python train.py --hidden_size=192 --n_experts=256 --normalize_top_k=false --routed_scale=5.66 --balance_bias=true --init_std_router=0.013 --norm="rmsnorm" --optimizer="muon_variant" --max_steps=3270
Below are experts of layer 6 (counted from 0) of a mixture-of-experts language model. Rows are named router (the router's row for the expert), gate (a neuron's input weights, with its number), up (a neuron's input weights, with its number) and show model dimensions 160-191. Each number is 500 + 40 x the weight over its row's rms, rounded and kept within 0 to 999. Numbers have three digits each.
After each expert's rows: a language model's description of what the expert responds to. This comes from a sample of Wikipedia text that the model never trained on.

# expert 41
router:460577530461512505475444479460476514537536473517495474455569533494492515472538512551505478535468
gate0:487500497450525458524483454531458486460455487477540472485482475548549506518480559503458581498493
up0:473454501460438475405528539522488508478494545586574498503494544545553519453493472567539483511463
gate1:502507478482423524506511442429497521521454505482517466525555464453529510478550546453509551546513
up1:562436568472522524546482568547515478472522497459525487460550555509486531440467536534475431522538
gate2:506573501480469528474432531449434464473445457433537491508502469442486437509476541487536481563464
up2:411584455536532498508484452506491470435487425541462507459486528555487501457530539484522493498512
gate3:571455497546533493514530504510455482508517461535513545503462495544431422448463486488431446491571
up3:515519519528556517494542491440582475444432519508541542495486511492508505529436504451532540545508
gate4:530518537540488475564539468439490465532490499515422486501439570458583523450483462489537516453530
up4:524489440495538464393493540507497497497472449508525548513498427512541521434522464494481527549521
gate5:448516463485495549508519485478534506495496495554603532510530558424553477527466508453497546562483
up5:454425475565505438491521575421471494575563517520506492517512495502471476469508487545462436435534
gate6:477495545524511483504534547482503432539464488534435533521606500474433518520527459464476447455532
up6:508473472528542510515484475417496539534459498452551563533534426495473510479514482374549484470498
gate7:478472520495523599484523463509542529513552479462516498490569548478511494487488480517520470434408
up7:500454480502558450549457526475503549494555453439536522505534457476450547507448453513485537521484
gate8:507471570517495479393453568528542589471437496539415504487507461508534532503461535492549507444482
up8:466508523501489516525458449518475494505472464571510453480442540455509430485449537574501560493492
gate9:475544550475550500438483453540493522463581490439504480498528467465542495454481582570422558519516
up9:443495527504511492553514511579541493560503532479498533529465464508468469486463541452439524470490
What it handles: Numeric digits and units. Digits inside numbers and the unit words after them in measurements and statistics, such as 7,060 ft, sq mi, cm, km, million.

# expert 59
router:418519525439462520524487508581494449474511425531458434479512474431489443519528530526539437484515
gate0:494466566469513461485598425442469491522479476466481517445535510494435547524459501556569531423485
up0:415507496521520509540490513564484507443527493432455452536455565452544504469534561560534462525533
gate1:523481568476436479547508518519433537504453483548477467493447462506475507558482490545496504472491
up1:530465466527463473436544510442490491371526464435467489504587521468507465465557497477525518436473
gate2:452519504479577522542481501509482485458581556539539483559406441489534534521474577487561505549483
up2:452553463559546495534516472434553503468532554596557465514512565583554515484538498506458502496515
gate3:504418505445459514563460472479445528478476461518463520476528494506529485479589519525451495512559
up3:419457467478526485467484491450557465509551442505491555494543592553479477531536494484468508531513
gate4:506519501464487520467486602513498463508481495543454534453486528443560556471497504506521472454491
up4:486497496544500517463441511521514566415478453505546514462490536475581497380481491551460509455506
gate5:440524478577526538414483480534483485469501440490491542508492487520544495470405473538481492507531
up5:491530470480498533547512483507493514497568500564494517488535570466464555523512532474516467532461
gate6:482420455528522454609490468491507450538494485502506435507519473510428445600545556502476477516572
up6:468507478482484493480444464483484529535557513526385467477543486590473488445532522446500490487429
gate7:475456557479418555418558521505440587489493538490537469509547456533496490512492527449477462484504
up7:456480482468514514498501533496493505479435430529521562483479491532546449452496488446462484551526
gate8:430506487572441479498450494502518571409554483468545491502473430468500522521527525522482434549517
up8:513493461545521470471517502450511509502526556473478431436530458495505508590538496461541488490538
gate9:478495493470493473573473571536528476537557541582518460477466497505465445526508513555529500545515
up9:481433514478451416522416469531432418453542469474512512502498506548513507509539520466517509543528
What it handles: Infobox and career fields. Line-initial dashes, colons and slashes in infobox lists, especially sports career rows (Years / Team / Apps / Gls) and time zone fields.

# expert 21
router:541487456514436539503454483571515518416561462434442523501504508529456500516493445561532563479482
gate0:553451456457450514557563509530508406489511523472572493468566494390515579464473501481435561473483
up0:508460518491526420445505506510452467534485528479541480535502559484477473481498521489467490445421
gate1:459497559531503503509545485478501449513416551501536496442466471483511425479521501390474519486472
up1:576492455405524520538446478545517447451519514445600493516469526519452501515496469473437515514560
gate2:529562515461502504496418458535483473461542456535533498442497540508577527497520557524560561545477
up2:513516582535519529519554570446541582531535493491519495419518517585500571520422548453495478540497
gate3:505582499482428501565546548494572438504433538548505512438557502505520476463537508624546454576487
up3:515536531528507539475538467485474535502534447553459475519533457433498495450495390524523447488498
gate4:448469447461530480518568510517417470482455516498488470547508567485373474568465526570497482466462
up4:564495511459525489546479515452519472473462547446573502509496559471497605568498449519533511486568
gate5:543465478529518594537477572549493518420503479510493485490483483537534556481453505496477515499570
up5:550483482499500440403469482413532515488437477516430434543550511458538530516441418454562506526473
gate6:444461515494554512518493537473608450503473453442462506477458511438466540445489518518512513439621
up6:550442570409474464427488546466589514466470461467477464431555493481539489442507457441470492522573
gate7:527473418563426582511478529512542534476508497473500494488431541521563581511530442549515544543503
up7:426476490526493498493459453499479443509499476407504527523465487477482483470509520493524488442485
gate8:529566394445476437538441476565527545498483500475486545487537471559499518476548436485522574535540
up8:493474448537549508528507502484473487577494541492514575472540503506541562412570515574503468517493
gate9:531532484443527552482471550587532494432499453525519498526541501507554528469516507443460547496552
up9:469489471497489499517466482500504481459510484563546567529562440475597471441490484480488510499456
What it handles: Foreign name vowel endings. Vowel-heavy word pieces inside non-English names and places, such as the i in Eredivisie, -in in Helsinki, -ai, -uri, -ani.

# expert 40
router:544486482521497438446504497492466523483419428473448559524515470589583525542507521510480476544492
gate0:507575497596534498476499439578498535527449472426504486428517427472498497460562497489539450524516
up0:428451472486470498561516499585544464590480545533533499496481478535448493499554568475504607557465
gate1:555500514506443517497489588528465454449501527443532477495483464481603437544495523426470496540527
up1:528541460509451496476489608483528522465467518470471494462555570543541537434420512470526540504517
gate2:555497560401476458469489470441543487510519485489440428513484625532430497501515479559461446503537
up2:423528483523500562470461518461485514536547553508439499449486530524488523516524562448498444446493
gate3:436474545499489525515430445511532516495511533486454492490421474498502524535485501438428534501505
up3:492459490508492488518557541450463510511506469523486463476523518478503545489537461457571509496429
gate4:513478503473439525538443539488480496508476506496474423494464530540531575551473502499522559503487
up4:477470494518484515606458529512534460518505508497493555468491401501379526485471514502487507476525
gate5:456481473470527497469429547529461467439433486468464507500495454537487495508491516573499433426490
up5:533531453423509452483510463474457528537467469471518514480448527450543453578504522419439495511516
gate6:453502517520388541569521447449496577463481457453471434515496509442478503498415471473480422450482
up6:558487531553491516456498531492519451502488514476487492419501530523490423475506517525543523460487
gate7:534487474578460530484474515500488529449473497505520467499562461454563503526495507536456529525506
up7:455577479535543512493422503472484524575507550500534463497520462553416542527548467509546463509531
gate8:477489448508552504501518445503468497458460518442520462590500496463524501522497474486449521461541
up8:463498533498437533566413492485608553489550515465433446517537499496534460500474441524495458535474
gate9:491536513506472493485537604530500548507442475543542523556505449455433478446535495500497460557515
up9:557528472553500445526513508521470500545515471492499471569437505450481446503554431507572498542528
What it handles: Table header and divider cells. Column headers and markdown divider rows in tables, e.g. Candidate, Votes, ±%, Pld, GF, W L PCT GB, and ---|--- lines.

# expert 18
router:485477479605509518533491491523487491497543472495498534592488472493490474470495487489472581484534
gate0:429542482417481569497484476562482471508447466549507467520559442503486476440584523454573477534467
up0:476573545580549489417514536516446519434481470447454468537461545499574455493527449579528470503516
gate1:506576481504516441474512528517472523495544550497432433553483571524467461480553429456497454493493
up1:551470503423445467464492465566472485495503462430486560476535484436527508459533570455511526481559
gate2:508531518519521511508530535547509558548517504533396547551502475440498460532508543422567493507480
up2:506528423537497424458426441436523487447537524462417498469462508487488413419447465497442521540459
gate3:512518466474500561458482527502428569476496476447505449493561483485417518455530545518472541474459
up3:484523523477546556512567524444454534527502477495458511554540549447362494482426423516495497431553
gate4:466473505494515528554648460495479491586506448478462463484424511503506524533463491518483542570537
up4:483521506504470519510505502483478452477526561538477541544497535519478459494518466529447447480431
gate5:480533522476497484506512474533546484464507485462547495454466462488539521443532498504523506546535
up5:577482565523414490497547568598588492492500484500479440489514458525479498419494528497529452430503
gate6:499564512529471579436533504487466480503491569452471479468550556526433436532432537522488488441472
up6:540448410552449476429500533484485504593518510500467508499499493465508560520585447525526467495498
gate7:504502427428465460561504485508463524436560461437501536486507560458510469459585485497430433500546
up7:475493557504484468504527452555534498476558435519425557501467490467516535537455500483540525511460
gate8:567422525528471521493443528586519463482555496495503448471489455508502577472437479509518503458550
up8:521487534460547539428534515531546524476552512424538477513502542521538485521461554568501527510435
gate9:527524433575465498445515506452462470456564466438476442500507526492466433511483516525448492479499
up9:461467465483523536561482480529580543554444425503515597463505484504495505450546457494465461500471
What it handles: Foreign name syllables. Short syllables and accented letters inside non-English names and words, such as di, hi, í, Bha, Kha, as in Ja-di-da or Uz-be-kistan.

# expert 16
router:502552482513497491457494479508540460454540462423484477442544481506491559552496416504456509443507
gate0:480486490462455580498483501471537490488495463536415529521504497499397516449508510438499480443568
up0:525474533473489523542521465463476536569514547538473560535517478520559494512507531480550480561531
gate1:482528530513558522396498427615466548487501500483484458484440564487507558471482488490497456443525
up1:535506480498500507514525548512523431515475402577511503450499440514475498450453488509487540435488
gate2:408465550527497409453537438568474486473528499528458440511537516452455497549490430412540424463506
up2:536520511448563513435579546522548519516524526537610554470481545517475482399461475487540513499443
gate3:477421537461516450500518469452468572539528517469588465485464467474445555502509488512564498481546
up3:488571560496454494476523553492493494512508459532524446407551455514468498461503458506469575490433
gate4:513538420584501533514445606525554531487529437457441495566554514493491520490490501419536471508510
up4:576497456551487451557509525444517452476474507482499514492556466525574448538532538516455568486558
gate5:495544502489483481484533480548550457537529502503527520493479502547506555497519451529475583528492
up5:496434472481467504501493497527470554437530519575515494511483429485540515486555508487502486483485
gate6:449544493515532504543442476535541535520500431542496496545522559467516506502528470469429489512436
up6:552487552448445467530561471518484528528437582471547503472538520511487509506442418527583507473444
gate7:553417490445431484490523501474468418485526416601495526469530501481501450457508527542506461532508
up7:560489543404542481479601526532448461533448568548498541478456505539494469571478502466539499546505
gate8:483416513479468451495546461538499524532511513520430456526417544479488497521506464545436465460512
up8:511521472572497515491483549461555490539509502536528459509524506510468595550499587489554503507483
gate9:527443480484472516519573524479512507437508518516488424476480502486444611468485466522518515476524
up9:477487539478532466475525469484469500489418541541421502454510510496498510477488478562529479534500
What it handles: Numbers starting table cells. First digit or blank space opening a table cell after a pipe, such as goals, apps, scores (1–0), years (2019), prize money ($).

# expert 27
router:429490508546496594523554512512553558512546543509452466480458456547489477526518532484441500577503
gate0:553498541535499544444553485484556522453501468510410497535598534539528480516451471485490413483481
up0:489541468500519521595511505467491495494442516407512558462531544471494501461487524520445553554467
gate1:537574521573503497559490552444463479481461504558502468500552506481527460511519442498492501537556
up1:471514502486459462505563521519544548529464514493491500503504513503415523435532488510485535462486
gate2:487497486464527553496541528537487453555450454483500467507522412497480478453475543491504551543471
up2:500487521541505524498505487599466533558500504557482520555509486557518484443575511501471449521530
gate3:478529474469568558461493493517426516493495565508499491497529585522499479388493452437501419475400
up3:546508505559546528508443492426478516507454547470486569515517523447475555381484481533463523525473
gate4:444493516529488523496494472451510488492484577466475434533520531499556416434482547526465500537496
up4:422489438481511434561490514496447473560463467465418469537524491495598572469559578518443536508534
gate5:534441550493566462520568478571505472521419526452505509534445438549545516535558465450547560569464
up5:459553488527566525521491437515582494478528480490477448507437492484532423474451456444487510589536
gate6:460516518424468475523478462506488492442486440424404483508512409517444543504489605444554451526448
up6:536497477435468485483553481472452423532480554464539530505500580561457472488517549491486513523457
gate7:460507512524453467420536539602518517551486486502570439454455420535516462508503508504485472547478
up7:471470555399543460408558495534426541493498484541560489492584449539572463459467478523530472497482
gate8:510498485406456555395402483530470499501518543480538500456484439440500572500507495513452577537525
up8:429509497587482493467572497516524533506505448505548545509471448493469516485448455511498511538550
gate9:504533484531478541514516539532539536504511548573576501489476395589475452554548552536486538526488
up9:479598533481519487469462445511472533471461526584475442561529510520509454465483464497421449550543
What it handles: Mid-name pieces in titles. Pieces inside personal names, song titles and album titles in lists and tables, such as Doyle, Yarborough, Shoo-Be-Do-Wop, plus title words like Dead, Dark, Baby.

# expert 34
router:433495473478549470498483435490503474438506555510521457548478539445480506479511542513490444497521
gate0:466561503491479459542565442482495529468516484515510514494482446514530479529505578491494536529447
up0:596515498491518425414514517506562455495436519473532581532520424493455445497505524475474462520526
gate1:500524519407414511501503491485571498527523539468485445519498492578490484447529498476530525506516
up1:464478467440516502539509474487455444475522501523528522495500538462519480476513519500498458530530
gate2:491479478541626539441533482537466461406466463435528481545538487535447438482499521482549421516592
up2:520517558476554522504477533442544493416492484472551558513476533483451573457466526466526547517532
gate3:425556508478474512505484502503508547513453592472468531461550506414519502492494505510578479574574
up3:527493532444477552495509486515503516468449478512534519461482486491494475493584525482475513507507
gate4:518507532592496502526522529450482464415414451443521475458446463486469436552535478494489519433500
up4:479459493472472525524480483498540518529514451508488510522453488508477452532549581457524440526534
gate5:485483556527510480563517446476473486413442488545554523587477564512553416482471450514551428446474
up5:517522474567515492517520503492437483554529562546544529442507499526423528523509508557522497576481
gate6:444479564474465532507472516528400474522410480470491491535409513396478512535495498510563479502540
up6:478576498523531621500498460511516560520420498459526547484394517488496538538454502533495511510540
gate7:537499541481481561543451518501520485565574554544515550532564534453487571522435485470421493509542
up7:438540533502446485487496520427527515470552505518442516481506484554534461491562512508522462482511
gate8:460449509549541540479467545563492417517486466473544500458471465578454502523526498534507467512534
up8:503505489530496569572542548537465497509588467496586532519471506514513512536440498464524519566534
gate9:513484508578484549534510502488466507487482527468509643514516523463474463570529578505421500504525
up9:531518492567431420447558506534552473539430509493543550464457492482489487454444472516474472563544
What it handles: Section and list headings. Plural endings and head nouns in headings and list titles like records, albums, census, Career, Awards, plus final digits of years.

# expert 50
router:511521478531505468459455472476501470537428431475531493473478531541566546509496425471427548437462
gate0:485483514414492504484587469526503408470422511376507476541518579578503534470534557527544513504515
up0:491435587468458553481512546467530465511488425590497524497530472485485464437472485493501461486472
gate1:452502470518450559511475504485493513542457488434486483557454500481533528528511503511533545534472
up1:524493542466507510541510504483498551522420502478560528554472530506509518477371528562497476523547
gate2:473423534532496486484463497480544449489444483518567489549537559478475475507514492535452472557530
up2:527579481465457449577496546531529533509566498511494470497532428506481528491570401478527413498484
gate3:428510474587480519501474451533572524487489478509515554539546516484530496548561461516443442462472
up3:502531506474555447451512570526439470472446517545537558491556448512481500517568587476471477501482
gate4:481516480605529496436483577530473461531438440470530534483474568509536461564497459540554535462528
up4:394455490469485501519541506469508499577542434521532501506530568521446454487604506491482525506560
gate5:427520474568477490525558439575501517551497485536472466536490481477512596517495463525528471498509
up5:472490521534505497503475455503492472475537500504492470512493408526411471481527485473561499483393
gate6:480520465528460540415443538519539527490448529486484544477505510490525486517482518467432402519482
up6:495464541447521434403491554499556413472476491504601557509520462505531475501548524507512481518435
gate7:493519562504475569464519523529542547537501460532468503467500648454521515519431463490481536487535
up7:441506435487568494506533511466478575450418450493557537494548595556519502433445504545504533446504
gate8:501526457552498488450495531506483451462557576522526456424482417526452494520511554408464498514555
up8:527493483438442471455522504404512576474470480521518519514476494503522461552467516467494539473459
gate9:471508516479526533451496533512481441537475491471434481471563529525504510489442479519470460458501
up9:465471486511493509568470560466595496463451479535451594523578485549440484520455472434516452492528
What it handles: Numbers in table cells. Spaces and digits starting numeric values in stats, vote, track-length and episode tables, e.g. 0, 85, 3:48.

# expert 26
router:508495504516544483469433486489467546473612505472524465467582463531498466572509521568472459416488
gate0:522533408488531516490490496476489496456525474480535509589553483519535519533567505441529442469445
up0:569508463487578492426470442563495551559502500514527477483501514531445571482504505477537457434467
gate1:487475492503513545484490444535512457498509478524548496501451405520492555523462603529494534482518
up1:575450505493561512478578560450478523505441456463541568530608508487540560460519498490492539521579
gate2:523480481545534553471420513504456516516542520497504466476496505524428442524461495472479409417537
up2:546518569569449468497457444510527449483485526512478606523447516502485504509481473476507520511561
gate3:480451574498451468494436401497509508457464499461532475509533429512507506495516487525491511501488
up3:511545632520445419506505445485522515405552475513456531444496571559522425525467474475447495519492
gate4:557494490445462515527512506464514502457511513433509529576520504549542446517565542521521435578417
up4:474577453567548495510503446537588511592596451472511432610587469497499509566539454468535488504471
gate5:556542535536523493503394473538445477521483495524488462465497532522513448501514501478543503457465
up5:470476458485447466555514567532506564564515448468519493504505487511538486527523560492520464528513
gate6:523532405517499504505471573471462495538568512472474515459451481518520529476502498570452469499467
up6:465466471487479544502506466492482525459440495460548566483613490520463533526477459477512508564537
gate7:477428509541540597464538414477573475454485513508502478524544523496473502435485537540473515472518
up7:518562575498542510484433419537483499500572462486506497546421470503542514541558453445487443481477
gate8:467449556473485530477514544489434436467494497504493446582488442469518473476480486510457508495535
up8:572465524510542473427457459568539513517446513517461524525504484539492617486452538550493469477542
gate9:486493480477535411463506586507498484569485536541493514464517546562502581522495514578507482518505
up9:441556552523528487504512455490524416456518577492534492558496483476575488478461517487509529492482
What it handles: Spaces before numbers. The space or first digit before a year, day or age after in, of, end of, and month names and compass words like north, July.

# expert 7
router:491510511543539492520552503465516490463489499506466529584552485538499495561487541569427545481579
gate0:512516505518499536534421496498454524449419512517573493523581498523493465446496479494484533528557
up0:601410517485456487462527521512509474468497452523506486463513500520487478515477510451473422587496
gate1:477439540512576467483494464522554429509457530459546469525443507490561476521483530457485491467496
up1:450474535482509514476463484492533537565537574481545488529486550443500493552470481472528543473481
gate2:485470472546570497457549412528566500434481557464533532508452497500516547544466534532523393460520
up2:512521586595559522544533547447439492513469491492487484535499541495489514481558521530509534551549
gate3:504494508509584501445484510477495426533585524476529502475523507465426496440459514496414547459584
up3:513519477519432565513494510490467501475478589493508541487498535549532401510485531471484542461475
gate4:525536477474520539529559520531436472450549508519446536517488505492578508499462537487457479537476
up4:514553486536528586547539496449518513496532449467516474494451523466414452544471499523559547556473
gate5:537556494462446411450504561533534557491453510448500520586538538534486471421451445493543490451487
up5:517500529495473574494532546507458494508487468434490513445492506485521548463488498502596526621480
gate6:469513618414469537513516499503471501498473491492436533516475559480535508531451490523555459567458
up6:540608492464452552481526511489431528529456498443492482492506471556476501510484498484468486520472
gate7:468461530481506444523553488498484514561535539491492528486463467518583518522472505501536553505520
up7:489564498573482533578462389467455532477506486524488455541496535478536588432495541557534523534469
gate8:462483491526534522499554507466482537534481490507539549520480513480492503541577502474532493501469
up8:565547491525468477529484564518467532525510429476513619447542577508488452547409518512504525525516
gate9:558552555498519552494466495508501500491556588514484518514510472566504526552502485520424460535526
up9:499488516470493511434489435512520514500424538486491509430504533512533431499571544536493504554508
What it handles: Name pieces in tables. Single capitals, spaces and inner fragments of foreign surnames and numbers in sports tables and rosters, e.g. K-v-ěta, K-ul-ak, L.

# expert 52
router:520454510509557532476507495543458510499497490532455557483490571573501470492502527444494522534482
gate0:484486498499469522465503477476529479511489525501527504499538530530500504468618442467506485562547
up0:531485447530447542512526501531523500379517553447480457520495523463491480465479509482497441533442
gate1:504463481556478464440524559500561505451472517531478499433557519479505450475518466490494504502488
up1:460496575476533495544471494437463565538443439457493538515520443527511513412508510491430424562457
gate2:534480528516556471482502470525442508460510449500479521524491547566502496493508508494496485482527
up2:477476449486511480463502469463553481464487441507508510541535527492521536469522489504557434458549
gate3:507452505587579515507511481513455415468530489548538428566492438543375501468464467444532577445486
up3:521528501514517584487426490534443518482470522495536516504545480546534477513491544489470528484491
gate4:433548467439560489459499527483521488495528507463440462482479559475502527530417458538600458542525
up4:535402546529518509485478614494508440539500496533564496559503506466479481554446438511506524449489
gate5:524497574523493542462468494458501517517523547511581533474541469570554484443579540485473469511580
up5:430497535450546434415489483487490566488445532541524458444548480509515498478468510506481427504457
gate6:467458470539573513425520576487451561512492459567448465498491493507527463462547484451405505563509
up6:511543456456555425450513442461420533540452508465435532508443545482466522446486499561473456509507
gate7:491517538502525493519502581441444494476365505444467480412463467498512511454465466538493467529464
up7:487400495509510492550495497495542620556441515528452563492557516462488480507491476503467438481437
gate8:456435507503561436538463561536510478428491551494541517474472562492429467534530421481462484454521
up8:553598514526517609485465502537506479549476534548516533545425428568433442461479479555496629465501
gate9:522457503464500494466441513490495499466454461510513513491485601542530533533544501449535452573488
up9:522518450441479508489486515458497551554540561417472570529475519477514452540499456496513559490513
What it handles: Word-start fragments and prefixes. Opening pieces of split common words, often prefixes: un, co, dis, pre, re, ki in kilometers, qui in requiring.

# expert 60
router:513454479483477461554469564529473443544540464528468520511485485481481526515467511574427494456500
gate0:554518512506531509449506451478520489441500471431413502509466469444499495583442507473536478581515
up0:505528513484514518462438563557471539535531511614465449448512472513585490544500435494501445435486
gate1:499576524495540503551454462531552417560553476496532530576515491428423560506503546457542494528565
up1:474510470520484573460534544547491546466484465516479524590481562527476513466502482471528521511504
gate2:524561507524471536495499544464525555439525541431505561456530509523453488449467496481474550474525
up2:563550505443455463541527503490517519526464518446500584514541512524459475490437517530438559533451
gate3:490519549457493440457486470486510456597449522537536526487514494485453532501465504437469481439465
up3:490511437411530467418490541526549466411516550529515435457489467525436473465479506486537471504526
gate4:468516465533464467527539452492494473575467424528498451475526501477527444536428527420504501544472
up4:565527545447479465553535536483494545473504521505457542469506583531495533519448490471496518521460
gate5:545560507525473507469437472597472526494548492441421576515478432509591524515466479514513450570506
up5:490507442545503476567528485518542532417503474398502517530509562495514470473522527474493468491501
gate6:485554532479456513500402519453492488575559529537556445490514452481520462526505442527530469546541
up6:510516481479471469528511486512479513472480495462510519500565485555439512529518473499512489468518
gate7:493540528508502483505458510446525416521436406584447437555479531428442473526512445528509488441509
up7:537470499466525565483491514518506441532566484575498436439456512505541498515505437443437552479487
gate8:512537550564460540580533510498555575482486448449527489571578500454456487499519519562482534561481
up8:482549497516512482441500474499430449539538526495473448528493530499488528525515485477600493509534
gate9:459545404459463468528513533518522508475452607494447521484436486484445502495522523482497493526518
up9:487452538424487500471464533601527527412486533427560532495551490532501485477473559470535516579468
What it handles: Initial syllables Re, Con, Pre. Capitalised or lowercase opening syllables of words and names, such as Re, Con, De, Pre, Cre, as in Re-con-struction or Pre-mier.

# expert 11
router:492588558448442451520550542561559475537445482480475483476561506514431450482536502521537489424548
gate0:481530536485539436583572517573440475509498543477495495499566503557429525496521547513510560534420
up0:481524487440482543512541501597512553549466460554495527485499446479508448503533523508441509483523
gate1:535573524495400424451486488546545514486590535451536479492436520501487516510509531507493481497458
up1:544442465543459533476473535427541548525510520462564539497601538503437472458421427513506512510538
gate2:502509512461478519527496481582507490507465499480527503492515415520570542524552541512449469490502
up2:502460482512515490593517481512550448582536463513438505420486464471532517542443508488557467526512
gate3:497527467517588541467480492435518569481517499525548551513470560499517449456488443487495449455488
up3:407469533525594475465477525511476486453534514513508465532545473492523456473407466491560541460439
gate4:551431489518559525454549512474463493442459469481430515527477526444543476551561516468495501500459
up4:515517518516579537531495486469498536487554459419468491500616472515477496509513438493540494546479
gate5:481470533545456504539506573560579508515540497502475485499505440519440526446509430541495580518575
up5:442525469509552478462460446455522499517485541552480551502530500479512455459521500503520488543432
gate6:526465581559512485517455487533536493442565518428461490495551519468440422474521423452498501556428
up6:470496545474470517496530509504447459554489502476528457407475525473522495505483479580499530631532
gate7:446533493574475481483506498553437426520439453494517465471506526549458489518519471466541538441480
up7:528489469552516523487468472463474552497462463476441466564534473497438489478485473476392540489489
gate8:474484492527510545439572445502503487536442516516452504561503501506503457452509418497509529544507
up8:426485527527508468458548391514472492494481495486509464484486471479462562521494465544492531472521
gate9:504475465505547489537398518492486509528447606514525484497501551594457537458562590545482527544504
up9:575531475529502462612495467521484554440555503522508465502523421478463567459504507413534500468562
What it handles: Infobox list fields. Line-initial dashes, line breaks and field labels in infobox-style lists, such as Coordinates, Elevation, Occupation, plus coordinate marks like ″ and N.

# expert 43
router:505510479579460474491484546524438509497488572494502574517534496532539566426475451501510549455577
gate0:544473541493491490480447526544509479548524474590517523487554491483528435502567496500399506538451
up0:430486496525541560444447535474493485490520501463469390458495481465516443480497580513467503416517
gate1:462570492566464509435425495502446506470515507469471505553533541483550535456578502543502507532574
up1:418424510469469541501554535599547524459535535537498524434452433468550537539480506500532515543551
gate2:490533485479443419499436517502486460520507449518488567538539561484466521615493459505504461475563
up2:468491428550517463518494479482519512426495479509596461429453499510495504528494519480434549449426
gate3:463467515520453479510434532543468528470526540420482580498503529540519493469476505468461485551537
up3:490573531525470499523525572533521511565451581570489545491499545461474549516545530546479506437459
gate4:546439531529531461529436489506474527465425582564536508538542501502524539478527473509482503557501
up4:488445529525505480529503584486453505485486429508475450533481435570472532511493472534495499573582
gate5:503535477490455468502485517513467533445504556456477504517421569546460512458543523548523505437553
up5:452525465567513539542446540484542497489582584510448466576462553502498496523548483575506480465535
gate6:508439470523494520531498540491502445517514474560516513460554427510428502543480479439569462511503
up6:552476501462436427491504504465477510539471467475463495577537466491457500492566468576521514493471
gate7:459589537548470500466483505610435496464556434489514535434498544506487560492522470513592580449574
up7:517458474504481516497503519462503477530463540550525549497493498526521458433529440419488483448502
gate8:477456496514472580490502468451455545470548478481430513541470540586532565472540513486518462529566
up8:577520507444499491505540547486520448538497435450450502469594608475485506460485572447438447536485
gate9:522532506557512494458534497485471524557484505568447511511502540545485501445493418493575533467565
up9:550517573505551527565523525536486573494523456467545452442504420483512472479595437521423447529531
What it handles: First-name opening pieces. First piece of a given name or title right after a pipe, dash or colon in lists and tables, e.g. De-bbie, Hi-royuki, Mat-ěj.

# expert 32
router:478450536598551448505512467486510562442470495419448548472479460562516528539554417503535504500538
gate0:528543507498569474443459503469481565472411470501522544564475530465502562442481524486542460477437
up0:436512533505458517537503481493489484479484559445446450449459505500474492527553459498524440456556
gate1:417502468523469554530516478519509483459482481489547460590528496536528393558505509498524508478509
up1:550398492536520467536522436535576552484456545561517525522469463504496481563419516498525459509590
gate2:461434527535520508447510485504494561461460520521470513517531477508522456473486550526552488448447
up2:515487530463504492483463520520476547455433512483471563520511486553509518556527584517573533473496
gate3:495503438480447490468546519563438476441522533431499523461503531559421595456517572507449460511425
up3:552491538436505453549509454432510592481465455492476520531468487506435521515532566537440502468454
gate4:458505446492551465445572530411462520511506531523552476547450443537547510499551498509589501522496
up4:538496492463492521489493518467486503498528521501492489491456453562544518498478516497505473507511
gate5:531518534516579559487467520482460482521433450486518518495489435538513568489437521438530541480471
up5:571566505493587497517519465549470428408528492504477518482450439499489457517514472498554516471484
gate6:498445506561495449479462527517466457499466410444496507509504496534561413536569440485477503542550
up6:541513514468494504455528547571441488510453453413574531471528559517433579511444500459497547474536
gate7:518549499534495475534524536477504464459520508489517486539498438440546484507520464547589507475552
up7:573510520549516541528447419438531506507534512490461553471498524452513521523486504467461466557489
gate8:552455510548496417435520564470470518490485559430549558501578462514524478485503499497498481512503
up8:543623467500489461483455540430511507492561510534507532499490505541502523523400611468468527563491
gate9:550533519518480485527515572550501463498476575430508494584530573473491522489553451517484558611541
up9:433564481563494483522497561488421467436570532556494469521458454466552466516501523485541472503520
What it handles: Table cells after surnames. Pipes, spaces and numbers following player or person surnames in sports rosters and results tables, e.g. Smith, Walker, Mitchell.